config.yaml
experts_per_token: 8
balance_loss: 0.00683
positions: "rope"
rope_base: 16500.0
parallel_block: false
decay_fraction: 1.0
seq_len: 512
doc_mask: false
Below are experts of layer 7 (counted from 0) of a mixture-of-experts language model. Rows are named router (the router's row for the expert), gate (a neuron's input weights, with its number), up (a neuron's input weights, with its number) and show model dimensions 0-127. Each number is 500 + 50 x the weight over its row's rms, rounded and kept within 0 to 999. Numbers have three digits each.
After each expert's rows: a language model's description of what the expert responds to. This comes from a sample of Wikipedia text that the model never trained on.

# expert 12
router:492455527464533485521483465494559500432468481448511508498465450448512492508389510560600485494468550528391462580437446518423539516517536433496494533499411539514499534424419477499607436569530532478509477524493532451531450447489544485456465448535527602541590498528490577488498564411527492519447514522369446534536440559497424530517487417518480467556484423524476452592472540531443422460477
gate0:508528522409496472497515556523503561516564397504464488589517522516447476387385550565537493481516534400435534475590510498490503537447472519442487414487497527474518514519456469482540539495509550505506568554439493460524454495482543467524468532504472467576547486499433460516455591443488603529522473474465468618508500532544542524479439465459457468444532570503425450477468546568492513489504
up0:520571341576599575522581442521597516570457438442536495536552555471496466587480492370497463508481444570502424595502654551481488495564557568505533484543445491444503579512473424498505499524571562444490474426481471534545457419496421534457485531514499423507524463457507546508545538481514483531415549556509520563531485397518500527453552490438525473485511505494544515550548452449537439567449
gate1:477494532553481545504385593517489466452480557491424511477515520503597436621486448514520525545405544471550592449459444502426468515506494463440437595595446479506436586602547501432580599568439533548523457505493482450533505412565503560446451392516495428483501555459520493469507498566491464436454482564597480464444442587564562540453496582484522535565441470517474488536518508476480457532438
up1:534430523509479529547578493446462410596442501495480506542522541498598418418488593414503555527495456519477457545545457463450489416608593560492573483474437483586486469451487529468531437463492572440522564382492511476458479591457476511492448478516552547505427497443486513513479455538576464532532480477459489530456507477484421481548549483475482423458423500516541456433466489487517508555540
gate2:514481617463547455457507463592418497466480497524447510486505480430493528411482461574443483504537501535472581519426444473591534577562385486514498426483455521369491372533500501562491510450592468442518513501469496459374522584450505448576554555480560490554609534490473421431472536436493483483485543405456497545499462501494430358485520462495523514503567475459455491530513545501451476453513
up2:396533471525521424476510502521444519452510572418563599430498583417521523503439529467446498403475454479574550504520470476501503444464508526554488522482511568452436442450539546574583546470512508580493479486501399455478519480514557491557440349469532532557490566532481534487561526532427503550582475417533481572527456535535526490542488448439522407566524534549550435523482587495562403384503
Description: Abstract nouns after prepositions or and, such as support, activities, control, rights, operations, and the phrase in order to.

# expert 9
router:510500454471578508472492505491506469530468571494479467537459505482487450527462551412527515501603611403425535509536428570472483484531573511604551507511465491468468570444454464534490475510437520443543497471437528490601457480394569566512516591525544588499562507473465497581491538497571457508429494603511442501564525468600460511472499449587549515509480478519542591555582594483507507504477
gate0:522531517515501482558520542534462481645501514478489458501486493583524447496473464414450527541505495482402541483356551576506450490525473425441443456499510494593502552486428542509471484509514488511405454482485583462448526584531500535474425570500503508482516414455493410554512436580480445511547576467551440421449479457484474432416430470564475454575531419437462464464455575540571522568465
up0:480513414528471458445516332469525440460492480531478539508530528483556566438615478570511496551484503450485507401481449507441594498486466558541492458458439556478438506479478553468459432460519442493467502389462537543496478522545525506438513477538527453518486476616495468488575517517542527515565556531484469562597423613495444451527489564566456424453513488504495504546583431479453663468535
gate1:521579563487509473523435511526501567528546540492530484545447491481535478490520480466523482482449555472499532474499572432603513462469612534634495543490426419490597444457500627534505448428384548498524516436542509441582512476439464409557430514436579564513483473517452492479505508561434444505380479527568523551459499395522526619485513563526487518475477494539449469499517530500505560442482
up1:494511517589516562520640464416472485546568479472428436540509522423490563504518475418446424474518490482449525423488431517507442459587407539558460515523437457559516560488509535543474477514548359466395427408465484541496479550532487450394498523478411525438459429486509497554524508523573567518589495519462457389546556486547498558553538545543514571554531488396477498538528568483433547463537
gate2:442482477538523539399542502470536534468435458489439501487474539527479481525574484460443513489556604504518516464504506433472478477465555601521482441554468593449483587412429413558480545585534516497548491484592480402524454407475482398505514509494435434521495538555499515482462470466443441505494576444477532458513511486428522585566482466538510453486542523536432480528573497428568516552500
up2:632472544494546472409556590405480511474440498408515549569456432601400412494584460457484533491485537540530434493461574428500414494504441473448535486542474515508488515468487461494469458508430415511498500482525445483445535466474552553513574547534528491524505487426563490463569494588474559494445545469559508451469514468440570443468603488474497537507477526474504473549473499469481451510578
Description: Verbs and connectives after a subject or to, such as called, named, said, explains, because, about, especially in plot summaries and band or film descriptions.

# expert 44
router:512484461525540499500573428539611498486507434468470516531517481487497540586467483495517536489517481453446471505524489496437406459465532494577554462508392536477515524431522437541570419514528491425447506485485456442531481504444448606500492441515503627562567492503380591562532538514508498579450498492485449535531379545595440531486566506470497488551382460428440516515569547499462482533467
gate0:492540569516507521578524479563562460482525460486522547528502611577477481489468536449561640502517499481507568400469375499593548478491374435521472587495578534484513504551552575476543478539437479504471430487484486531532554556533476584512389487501506451603450504430477493499527582484489528562523516521530537528530515461517587520514520430481541504531526473578534443471526523443409500552518
up0:468535446464501430533534496554550487444518466524549519517514456540408516507466508435538500515413504504595580486491423467618555578455469446619524473494493471481552514505490560508559443478469424545392446466539481482566605530514448609489442562437472370582506504464441442408507532562466457558502447513586483436457493544585529487461529529532482538501490516482533518545533534417487529637559
gate1:454464499407572469503547490520436500499401559478551470507558517507459467480483495491490499481461501464551589480427493528497485563591495535538556441482397504560503594580519550481556483581483474516470460529445508479421565501448453427468486630521489386445519444469452469564490546556504553473543529532437419504544467518468452478528465482460537461455537442546603538464511518485529499504476
up1:510531453379431534452540543521493469467506417535558417534486529533490511482436424466463540550584600463524572514536552496562408498471526461646483475478519516548469455551493473521562430580430488550402441470473424536510543509505457493556462438460431519467474502417444471465457386348526444423406488519559417483553518542446454527508564522502519552375480519452545523479592434502454489537527
gate2:553604578417492482423575478478493629536531478448486453519374527506413467515507535587548543501515502529559464542474587442492468560521517514556595461478565548504572468496498474564521404475529437545448394538474474518556512490483437492438442506444475492567445504568455524517476535439451591471479531415468445457458513547543487480522490552445462544526470501508403457503504651505546477512597
up2:434562561480472520524519501530519481571455474518552473535535484407439528444555510579445451447515552541524535502456562444532486606533447439517455492543490515502438465502549528530504411387482484442507425479464451593491492447543476429474517503405542487484474463536490543542510452461467482495426525481478489474486476472429508391538507494536527464456588506434499483492541567567540448476485
Description: Tokens in population and census sections, such as population, census, households, Density, per, percentages and section breaks.

# expert 58
router:541498435516463444480492439522601485488509458447441507543514392471489528517415507491557502548454494477471472552567435598467564436468563542529502473544506511522510545457432552468571525426561571396446486542436550489615408443456461532555590508496505507519582490523399599543494587583519447561516493495470487530452472547612372526480482396459473479451451454517477586524491521503398470511441
gate0:464508474507576495566436463572451497538477522431497512491512494336478473596527399542544500470465523546471439480464531479571481535511600401481541467436491537422528493481523528585439537530519521533514517524452507534445494477610546558556511413424578589512560540513554507525541425562531488559460469471436479392475526423485442493640463539471519471483515476502435550425511462496519481493490
up0:485528467600567485426560404446482491535583472619518545458436457599548490478567486571571509467509569524432503559470516488412437408455460543550512583565409537503433446445516513499505467554543501546574539510577443551492395524507500458461497460590434510541466464507466509566421534459598557493556506511532520551567472517553545485464609509515532524556386520466530448460458564516449495442463
gate1:550472461476455447480490466470442539456523460527465561490543434538477428411487557485504444585479457475444426541501447511557299513492468507616545475636385531490529502514523424474546477426517505531469532504424473484495436539489505602453496513563444543456577442434486579497492509507471491541394512410551479561475527567502457506416504383558575512445434445540499522570460501507463512514480
up1:535533378540498496489489434496471556563458416525506550454481434467463450429522504487538471563471450504481410487451582573576454435449562434598539577617421428495434475519542448486486506505537503519533520498509596524490387477441558499462532492550421501395499431431554596405561546550464440585429491443558454553481592555514612565505511494568492545501484443552448532533532496510516574519472
gate2:470428601504442440421510501461590542441461359500465457538548454496508433580524527468525584507485477439507426486497470465475566515493362528489485456550511456506478617524540498447394497492459524457522479433448570415491541456537525514550526490556577487544586548523445489522502545544474492460589494421477525495533550508528498487593476493447438451452551466536579501483518440483543560570550
up2:412609456534443408496510434467455619537536493438557519559477479447561515454536473371475514518436568570557471466435486500460416580504513432613508508478572487532521458524611490476579469609479521548484505455535514493536424467436483483573547483550506572464485532548501511518513476425511529506487437496415439401543444480423445460486461449506465489528418518435491614503485584455428543460564
Description: Nouns and participles locating places or bodies: located, border, boundary, Province, division, Railway, List, Caucus, usually before of or in.

# expert 45
router:578471427471615531494502470553493503480482470505547476517449422494572479585521472523527546470425544469445487541570535580454531492534542447432616457475427577487549509495446545569577452539502549485497500504505524486554469555529497559468432481565469589587562519440430525553542522468503481519488497515510487500504434594468494524514485514404463522538363415450427506495488629508520499550490
gate0:536439474577451533607358488537499542569527499442483397486520495517601517583486445474424434513427556526501441508472535503496519525534547423546507532530454583511456524480504532509545530506524573472504504441538510521565441456501502406455491592426497530530509520603511508541437559460494418534481538540444483476525489464512548538494539501480526558503487426474591493509496478477494522483466
up0:500554465593404525487446523514454388498552584543495421525550498519477518542490416532456522528427411483439470546501490511563414512505457576468542415485475478482508460492394447498577537466519555542437472563538483517549515491586568537496416467568475502569529489492575505625506490521461485484502447531491512489553465510643457446527498569463472448492494481464473569605465466525439469535546
gate1:524434444576598574517561530517584510469471496485494513569508475488528470503604503548494587481526448469507515536594452459387543499501427555489591487519466485445602497407503432544597545497433525508549452465428460455512521565523498593511568466387500564544631564497498535541695485494645505582459470540547508478488456557507508444547550486451496469544500412467577484494517501458461552512500
up1:511388520489493517582470508522533470497528484484477504443530444435597493472549464527472451432531532388561523538560549481496494503460413432428470602398492534458529485508540462478575550501478538481502515566564503576404478581599437529479464539412460571466513578391555453545511492577512443436502422514487498489500493512446564456520525516546522485469461465473508540442494569437541500498461
gate2:539385523522517357405565505512498470464430457549402495462520509450456477577546466484611494459394564500560541513520448495485538531476528551490591479558467448420485410489494493490551464540546563590556461515543469498511553464504511515530555384497483537528490546515457523490564496524528491496463509487561467514445546494518490471565507627534558638479397489454419446492537505481541510541530
up2:572523634543531534480511502497453442535575537519360457545531503494486465480465564502519488447584475532438503443415439550495560500602435503515502436414547585617560521621479471534518529391534482529491613471506486475384596495473476466418569593468485612525577494468521459462458475547570476475479510486566567445474456521525535470527509460536495487572549466456562511490443562436452546479577
Description: Function words and quantity words in demographic and statistical text, such as of, at least, around, approximately, households, age, and month names.

# expert 13
router:524544512550562541536513516492518487442500536453539536532555499549576493527387512495563570486490487488433482501486577570397501479585487562510516487448453509566561648463458490476493443510555563409573495531432519463530399446480434532467498479513533590568526434472462535600581570506555407531412580489410428545448500570553494516521469471465554427521453465388408506508520559495443418492384
gate0:482473491562596516443583507558522471507518475524519531579513458512541470504577461501484493488421566512465486578513468587404575466425518477469463565532533465577556545532558510501480479449505524513413473566447515502472546530543573539551501454508440466473518450456640537475518573521464480523432514540507520588512491603484451503533453554567397612485493506391480457480512529519462477494446
up0:525500595464592586500518521502493461491549519553490646472557480520527526526516548475472576534427442529470504422518469506462510434499503560464462512517554544523470525602482527529457443486446554509522565534528502532492491533538485446575516493438482487500540516465558498422556534536516498567451475579495484528502413553407459453538474589551468537490512580533500528586494492417511473487513
gate1:457423505545495479427408393453532549531482436568491536383528462425465507513535524537433451578561580527469399470527497441432523465528560521489510445461568435520481553557459527553470611492506488484472555461499532393588445565528483536552480457479499512491488591514412542423446449524420482456441457480534504549452475473481482420543543501396538405464542481461544473499458419451457509499590
up1:531542395497514539493494439537474564435432484523553551476435511608495477463510437567489458530500500418517388511596473474492377459377502576527465481505431557489451476476549506523534481498436443598496425453475457536574548451564579536507463537522509545499477425550414535504578544389526545492544502454570520404518469544450507541477467507579548552461447433606458466534488518428427476416468
gate2:534383431565426533469493530457451412445576549549535592400498537532559513550459521417518521531427582578555465510571486516438430431523498505505464597455451523475502538469454484478551481513622516459464517476482437458504528400467483540571534436507476598459529516426498528545553530475492509647474531516547576437413461447409521456452514523476523502501509513418517538493483480482467494511569
up2:474518524421599470486554468566556514476466451415438416546550514481467497424517513540567458489486409499448530467487435508523487484461506502443495431573467483442479417588524526526509442514419448537492443510493641520492494512478485492448477540527566523492484437563436522487444541427545589408497545473432506566597532474518449511600478428544438547456524501534574512515519438490470474527452
Description: Sports vocabulary in sports articles and results tables, such as league, tournament, Cup, Championship, season, football, plus scores and the before them.

# expert 31
router:565572446539510527475565457463531502552491511429573502448505521562646536547439511465475643551530506531387460528505511555471464492558554574535470540551404573458505526474539481522584415530575519424528484562491487503473408460494484535462486447493477507565537493416506565594533460494546404581515551447457468478541504543535471504460522490478578468552404520414436459467469553560416460534362
gate0:506575550368483481407494528541472502511502538429543600478475464506518450432481580458443434516507572486509410584515592569495455557466529529490495510518443429492430480564420553511480466521516560505452526516511579484426449490462558448529527505439580622621511554557495472578428466498474453485450556617539453529432509537504472514490446403547499439542490501401573532512555595539520484352482
up0:605682608510453503486496563522490566553515484510514522553512538559526533422533565475470483589499512566454440544342621511546480524575580545526514497485446508484579547551498500544455469538523588520492529514531481552439525465474517500443514497502488561554507517451460403518556481466487426455512597495513508499546544549517516454457500478519535543498519527370445446494553457441503461463496
gate1:531490507433557599527438518575382406500409520410481453536525461484491479570549489434569611498414455396482495581402554527457591512542472496535507492432468470467429501468456537430522573541483476514542615499525596492425505472500509418473494462487540577530516447502471480430596455482495483537439435557502522516482407417476457527507545598424493446476449490456517512507461506496525472464535
up1:639546481441505604570506520523530544457546480488524468499500522540537522503550481422536555531486424482498498545425551560524548507459414466599548447513578435538434462482504409485555513539499443434479512566552503598423532544526511506495538482485523465535443567454525518492525461402498520593496515458533449540539537508498528528466581519607556576551483495543372470450478383454604485627471
gate2:470528464434477488558579473493512527512482482512513518540552473488532593558404461461542564439455554411523550561463495548545427416538496489486467504587397548543551513441489567396529383479481535514475423516499539488503487451485392497459479555454472483496613405390417472525455530428435478491518561377509566522495463433480483543440442579543479574444454478422534547467523536560459485660469
up2:580517478489537590498401543466521460444489460543560641563429524451528447421512476525494517441521542465479481426490493546478519501504511477446579475449578558496428477478478499497544617397398513451501479514461541483537551509524545529560484531610586566465496530500521556554531425568551504431487519515506502560474457498483338503542481403468553407519545426602497509513486490419560527463547
Description: Articles a, an and the, and ordinal suffixes after numbers, such as 49th pick, 91st Battalion, 302nd.

# expert 43
router:512479437470551541565499479468514530486438551483489556542500408490529479506461496449447523516486533488391475619587410560514502525461507471608531565558436526491539476415358479522566488501532548436518505474436494474576552600475576515543443483458534553494545485506430523552490567516556452542508488496550536566549426466531545579493426377459576516489436407514535568529525500529417510581427
gate0:429467475509492513489426536437525548498543595455484594551571520472466568604550530639502551537585500539523561469611463457491532504410382483507541512462458460489586496540538415458541494570542540447488441619494484560522522511598465537528469476450448492554422534540552542539581498509473476442571400557482542450599498508491507473454529443397492450542531471514504504528385520447445506539538
up0:496525421480470572571455440508507527503405434549543449489475566546547499524527440518545565457540504524439454523563548484515577445495432478580521492540487415494485419525466536577425492551419540441530561473419536561427480530427505445508480514545494517578529560544486536495500524509493554477534407542512582618612514477524568581553427421576455528523434444475513576491406486514554631571452
gate1:444533409465505489538411465525445521457501545409455483568472470578382505490561495411501542513489481542468554552535427592486590505446528495457585540462467561402443494540553558471497478530467544523541490529508447465527526517516445546554523474494596480578534566458522512494446505499512419494435500558503451583487501511597461569536466452479476411559555452359507537480459466429453439460466
up1:470412512508456551497468469453447491462417489566445545406509395520502500455414495455546485443441453498462543464483469459518457420541524472531513536475492528603529454459428449425485631512606575484475509499473524464573491483505551493528509550507454482404425448442445444475452448507493445556511449419595522438516591519453529545512425474450604559461476554579513422490483514588593557545475
gate2:591541513584491492420577386450516461505588404527466463452505557480531538570522551503481521424510487444452428472528456552446361467464505524478494494506511510486418527498521445434489483564501472562436461472473389513505465557458540527531528462446514547403569440456414557462491525569543485485485491488528517477561568511548443478449470509519566496464447502526475422574481469439425462486588
up2:475543520391521577543436551545460512549409620460483507490550393516442525344461517562521481569461433408532490479430521481572436440497478513462462476458469542509534460525474419455502498515431501519491512619481462450584505472480508482467521522487486476577477405478589526547486386514456551527591528485413452491566408480562512497485472449425450478547480478471504473546407546533443530539519
Description: Pipes between cells in name and data tables, plus prepositions such as in, at and from, and LaTeX backslashes.

# expert 23
router:484499446545613496538492388516530469387503508448527546513510459537473561532489547483502641503511546479481460525450526492454480450549546534497546552532491590541485519485513480553511492555541521420589438500427563498570472571477585555474453539539590554517545538456427587497477562443578449538426499524479539533557507543545408579510496457479493499532493469384413439494527527547494458465374
gate0:464545505485513434517551524489439465476549444447604497398569494572470549490437522487437507439468512527482385531490569471459441519485513515436525411457565462590515458548541374505427619529472517553536483489501479520513449515598445529524497496518396479553528578467487512519512495520467513579521465521462512416563547504533471481613587521489439472486504470493460553516553428528421515535524
up0:478479524487528487372456464497518461518522536605568522640509467467470520442613503529557509463483503489488454546511500565545502442464428533484487561573474440490542464499438521465541557393478520478515512508462612445452529454550586556510607614518526459528500576495593442602566531526494476482503397456532522531473511427421451578560513538430463537511466539527498540549556446542548514567430
gate1:510516528526550444472563494473387514400418521533514511440522459478554441511592495457533485460517458516535598500484464547495463534550537524470493391490467427504583535521500471568556496488586526515512499412516552519509559442523466499577498434529509480454518495500550537501489414452441536549471525529407524549508410453419382557427579488504442475413524499551440379609462561527488508508561
up1:542465392509491519478603438515591506524423534603532442580473602494491461394503477523463567421450432536428429533558404558412504496497467540463537507378459547459518495445535435475511427508487482489382474521557483469539506384469520505449569480548570512521478456442466560478603451565530474493595494504491542473522589564478532530474526408554532469538445532425609455399546460415538566536580
gate2:379469447473491457515469449462451502460482447458521583474510597563465492504421473507487521552452557469541479548561490441523477491449556508476481540465505553467573531559487540552476457611599545443523520460519544464532588476597500502479446601593465555521428524401547449463483548440478415486490505452534507522568550490573474534563436483388547486498502473420472483614591452517482511512514
up2:489492540503494516565503443476525437495509558486465522497456595510501534477424503472444567583540553447508535462508564458508564600477552480476468568511539501634410439471562465522509548567468523470444545552504598477479591588481448580595408510528345498465476515506414492485459447537523477533543528565552529497573530561521510496501507500323503478529505530477551393484603501587474463401459
Description: Main verbs in biographies of athletes and performers right after he or she, such as was, won, born, played, graduated.

# expert 42
router:407458448447455526601410450463507493482444446448485526547463406540554487540396436498486580556544507478400456552490520660496552471540493445534483591521386643546480426410532570597569502490563518410546534555515520468523524505549486561454458466503523504524472461505472544534495518486552524503547560520468503483506512555580410483459488465476487526560453442452499523565419557507441445473456
gate0:553371489446552467517496499545527529486528401450631471503552512525460405559476471406481517562548556465503539539453522653524469606592560462487536562558343435558432518503453553507566592575468523423499472552522519505445499589463497562617483453526535426469528433379467541406529533553533515482481546503512523601518565535552480459480492481520472462519431399484481456463507568554480510431452
up0:389444485454451448546473452555477546518481462487519512470509588494456409519484473389501511508527573504577492500379531541450551603580485472417474482491430588566484593500543543536490469487419544443539564549525536539478579592504547471648447473487493420462467449489584510466469532476526549479486493551461378530531553475432465462442546475429443539464482451452476522490432579521482486426490
gate1:475582556439501530533381452458477529425499541506553394403466507425553471560540574461577474542526516543585504522489521494583488548427462616475495453454526472572423559452524541551383613536470488483501524552431506457480469484548450555450443498447488490474497530558528590484491491417553515491506483454535462520488479453548510526474508515559547474462537513502573563519511540497499501585443
up1:504511535449480501493505456529528553570440448499544535552485473561543460489522468551538496429477482509517535533563571425401550479487489499449481494534549521514476533564557442491444404560453507490479458455534451562524436543398606393520459506575500563586532507528473545474478548510394535467453557582503557560458555512386494478492508499418506509488507418465547496451512453461550548354479
gate2:461507571465623481505552443557493489489458405461518529423454463517443515432432441408499422407497570460563488533435536486528571587507453436551570465538560587563445567473531455521471454563399586493583442436442420630522435601429585414403505549536417472515500459381546503471571485536562510587501562437478464459513433553418448543522482546479488527515505449493490356533503567471507538564492
up2:478601518456550386527386433443412525508485475477448496446469544485501476458480439445468435429484514467508445577466524546552541609545514487445566451532506524563482571630508543547381451601510479492478471537546581524392521524495562551483506588468452443519511519440391493472471553570531537616499497478441457448458530551470480514458522437518447624415503498485523494539468543537522436520572
Description: Pipes, commas, semicolons and dashes in discographies, award and results tables, plus field words like featuring, Label, Nominated, Won.

# expert 16
router:481507451459478368469475491479487501447424464461580497530447436512497484463553507503474563593456490441373510527521363490462582461506557469491509504499479459503506448449450499488582371508551502384562586545423571484541475532431560454560443508465567589497569501551449532518553480456568452532418515592424457529541477494531448536441536437481545481520415411529458532473540541572469486513508
gate0:508450519569460485559475441444580533499414505535487494482588399449525455461528451426457619525563574483458528559548484561496471492613573500416530432460389503484505573520501471617492551517523551445555455491464427475466431580590446476516474536501410527421561405509425478506553442488455513481402498494467435474558431470505488505476543448553472531530592514478484419472500539456534488568513
up0:547473564536495515473432436548556518468489471463405547555485533502543560465548487461442587524527486602415521423543517576458549436538557330486570473464447493500584473569559498564484468490527539520538470384477497476370479580488488459524494561519552571543538475521470584419592548477538465500489499457571456520494506503454518545402451512487612502559598518491426543521614419594544458504478
gate1:507551545519519535476528518471480513468492503524536496369503509444506482514487491413442574521458381505501558497400410508488435505427407492507557532396478481489535595427545536500499434579484573440582522455456461514567392509483514426464516453529539451551566476551452483454471599526477551504503465471533536533535530527511420494412483529577561570471433513510487569518579560489379515469580
up1:542462468486420553480542582482472618476617479493562580455424549522425536401557411481495532550471516477466486515553417517494507452450505431443585487460444510503517589544545516532447464491488572558579501514459409502479541534348505523566548495516549407507499479557464489505562554518618537569427533512518533552556458481491447517568472470533499447579536523541556469472559493534484580478477
gate2:527549512473441425480465516555555571450609430539498452512443501388495492406450506411461551557608615541516474562566417525563577436554635434529447499496478465494573523393527481450442545462466556459548548305477522514467435478554477465589461514479548528512474529439530499431467505457484498545505518468494512453473508517558508399447533594483443447460446495545516485459527532511507590549545
up2:494522439508521482536491543435536519499492584520565421547444558464466563633437520467494478468466424521468521568556554522594458504516562487545457491430497491520454532489513548502512422442387592522490510441521468503520448602518545418567496498504513546479543469426552477447480431464506494469420440482519496511450538404506465500534466489508498382424487565565484595514524636521472558591448
Description: Last pieces or whole nouns closing a word, especially after Stew, Ball, bal: -ard, -let, -et, tie, market, temple, engine.

# expert 28
router:570445503526568511479501473390488511447463567496517457467563418455531561508460477537507532617451482477486501615547417564450437409609527518483509553497466470490458486414461402417521418432521563485531496431475484510507479535467438586505515481473498536552548478403459493576565554519575563551511457547515517495536438522504417585471521399499482452456497378438495474534430562547475489520451
gate0:515458560457494587360456528476604440463545488506511504459632490495591488423517486454538600508473487584483430522581493526467588340407466477529478473527557462415505432488517577459488480529557552505430435439565481512476542592452431465479508454475510517542432556500473493536482516512514540569511635505565539537549433503452582395553426515462447453528451508447553550597605393465453503500465
up0:511573566524422437535573584606521575447460502523500469428444552480504429534561439573521537494541513495495495532508463517483435545561511467516524461490530502500466429479540450471555592531470518525534413549507492563511449444481524539527505522484575520436484456591506478517441491550423515458471356460508436428560555526552547588549524447589592455543490523536488485448540477565533492436523
gate1:517366412532523432504564475462476525493479497486534518505527521392478502518511500508514510520543502488353501567485513486491564452548505523505496509491535518490507578462479469525452451549491483465520533571473514481497470592527413484475515510505476560460514583569537507441565478574494496445519544515564425512580468442487611439554569451428532439525507554528438554521476422534438545557431
up1:442541592492554514516499504439497517500444464549472499474513501538575460554441500447461498402528596481537575481489444385525496531514533525506570537511469515564469487527581470508439488478515583553527496410557464532548430429512574549576454608468527509446490524435420523471468494410492459488508458392492520486472578513541472488426444581474434515508430499590454501523528453499537506519508
gate2:491495368500495497493537516533533526478445513475576535466448488485628415416484490407498470507552525530427476508519415484453388457499454493496472518496494464501478599481538513477453533498514483418491560507501453510511486610530529546467603498570612542493594502550480605612506469497511513468507525549405466528499445498507467602538541463466521465445514484426532430545458419487403486543437
up2:463552556391576510456470454538514475486543490448390441476530488481453551594536554473500595415490556474505555563532588464511579511561596543495521526592497512512595464516461440521496419591455583477566439546464582466485531471478494479590490459527496600469434495522512501449558566446580513522443452543484509425503518582537508462430425556463540587592452457567462489533585552551557546422530
Description: Mixed inner word pieces and initials, like the n of omnibus or omnium, m in Pygmies, plus born, pseud, X, J, R.

# expert 24
router:552582466513562574516499427435587520567452470450489476528588422494534522500479502475479501525550563521419494629469485583523498525596553475473562530492418498562547617508445483514532448580562507413508526475482444442540484519466524520473449485508457525534503467480471586543594556426531472530519538478488436571547490585597433538495446424443601505591508444434365459511462518549378391597446
gate0:448453592471533570421477457499451603495468511477549539482541429473503492509417477582572507399564468457509522429487544461556504478588531598497482514481546585517488545439485486451574503522400603417572537525567433414512431439559413538520455561457435527532460553495472456490495526520496439473454568466523421468489480555498478636500487425469587505495530521556477506566458484557537407438486
up0:584573499482532539540440564540559424529527573543423402474494551518550460455531452459431526476441457421504550529561495472481576483400454545439550545473464410523501463476464550475454480525546508434387601496370515561547519467494549531484467420519509441460478491420488500455503433495545492592521548524504502480484465502527462466525421523543417510555485448415524425438490462421517503487476
gate1:455586628538483489508417598499520556497415564447445484551486557469425593469390492425498422549503505467486547556467590533472446487569457404492548506467481424544475508554582485503436477521477478561431419557545412510476530537524483451431443558445430534474430464481503540539467472534490540472526532390587551411401536517486542512557476492481502443491513573418508444519524448467450497525506
up1:545480548470540566464470473455442513523453522436493495457543529492546497558520543436523405516492460447528524579450491416419580479435534566493559551487458498513535564596585506436416442489595532524586485643557490565501515468532564518571487532467483545483466454440505512467512555452490632472481517482457578569490526409511417537500562489527447513543501520511536487489405480578490382487376
gate2:490524384569488519485393447478532544499443417505449525527512518521508474540523556440506560504583490454504532549518431542447516413507572439570495448472483409444500486490438580524563592396497452444577505421448502521518365435575488515507597485573619562528496521619418552519506475502479470481414506561501522503467458586549613482493514511541531456531486491576484513416581525455480590509468
up2:604483467582485540527453441488514514441397530514516532500566568453535515537438599470447500509441502471532510554467524453461517551477425440410468557504441543565510507496549554455504446491478491449607475554527550589583508546429443565519501543477489489511531547494532491551508566462501405424478453595479505494540508538533491493464560506546531463476500492407494449447535529584460393550529
Description: Words that open a sentence or clause, such as The, In, However, During, Although, and addition in "In addition".

# expert 39
router:568543462513529429496505467400541454424432442523514509601501393498492464513495510543522540465519564562403416502493474558541562504490529540488481517457388515471626528541414500461537362482521526455525484533463511489545514455479497568499508525461489571560602403556453641590447519538503444551482586470454530538458531635574447541480487477539529499458375443439567456530524554555497525488451
gate0:609464501428571501492490581435539524496515478548561399514502453528466460577555570491455477451446466521436541528542409459465491544597445380585504544463473574496536443508485490522504525546464447517583513442579445635488568461496473629518549547481458499451420524498438527532465476475498617547529526485513606478508497474479459524455469493515408501463510525569493463526518496379303610506451
up0:508609428463581452465539629483572544463466497497585509441488538482461579494512545462565530515563491491408478477553573534591539466438504476603477463513504504553498406492604462514590405547608443509451401383500605496502467504519649473465516461526497422605476520506537461506465577503451404507530554494572492464497578453591470526435530427485555458574432466491567493557600552492523552551445
gate1:523596478540495497506533453398522605552547418463478470505479461462444493394501544514489593440499497579457494545520509564536530494520556484514510493540472502493526469508489480507533448461541581531445470484571382314557492381408492519505485519467466517402611487488541546501528500505456407611508546475427437514475555589550460464558478464388484442541426408447535525520477518537524457587541
up1:516528585453557468469489528409494519575519432588450436530512523485442477403572535569489536384480554560471487543522453548539498532459490474499469383519553432486515476526499556517487491495412510453501513518482450475544501393396519453429541548488427516537561562559517530455445454483444504511481535584486509574501565521511508486528472571467522520410510481552567537523423472526572551463556
gate2:497570548500484488467568567500432447477533532569438488597434499521493455461525423540518485466587565498480499461553496481496533531484520405571493539415465489444525540464443528551490430480486577488417486489561458455586524439561453467484525588475474529479515409479520502594475447543454509503476522573482475427434553522467427600577475546473468521483452480479533575448510563461519458429488
up2:567467496510424452502617425497560612498486477500484533420515570509523545577576526545507544518475508449494486529537502497435468476481466609471531428602563476526535507553464432524437515524606477461510510478577495427389524499431472445525446569517531530536570521516460419417521513519514446563464372441432507571462523400495545516487478553553512513506539545509539424505538472522558558535537
Description: Years and century digits (19, 20, 18), century, era, dynasty, War, and place names like East, Saskatchewan in historical and geographic text.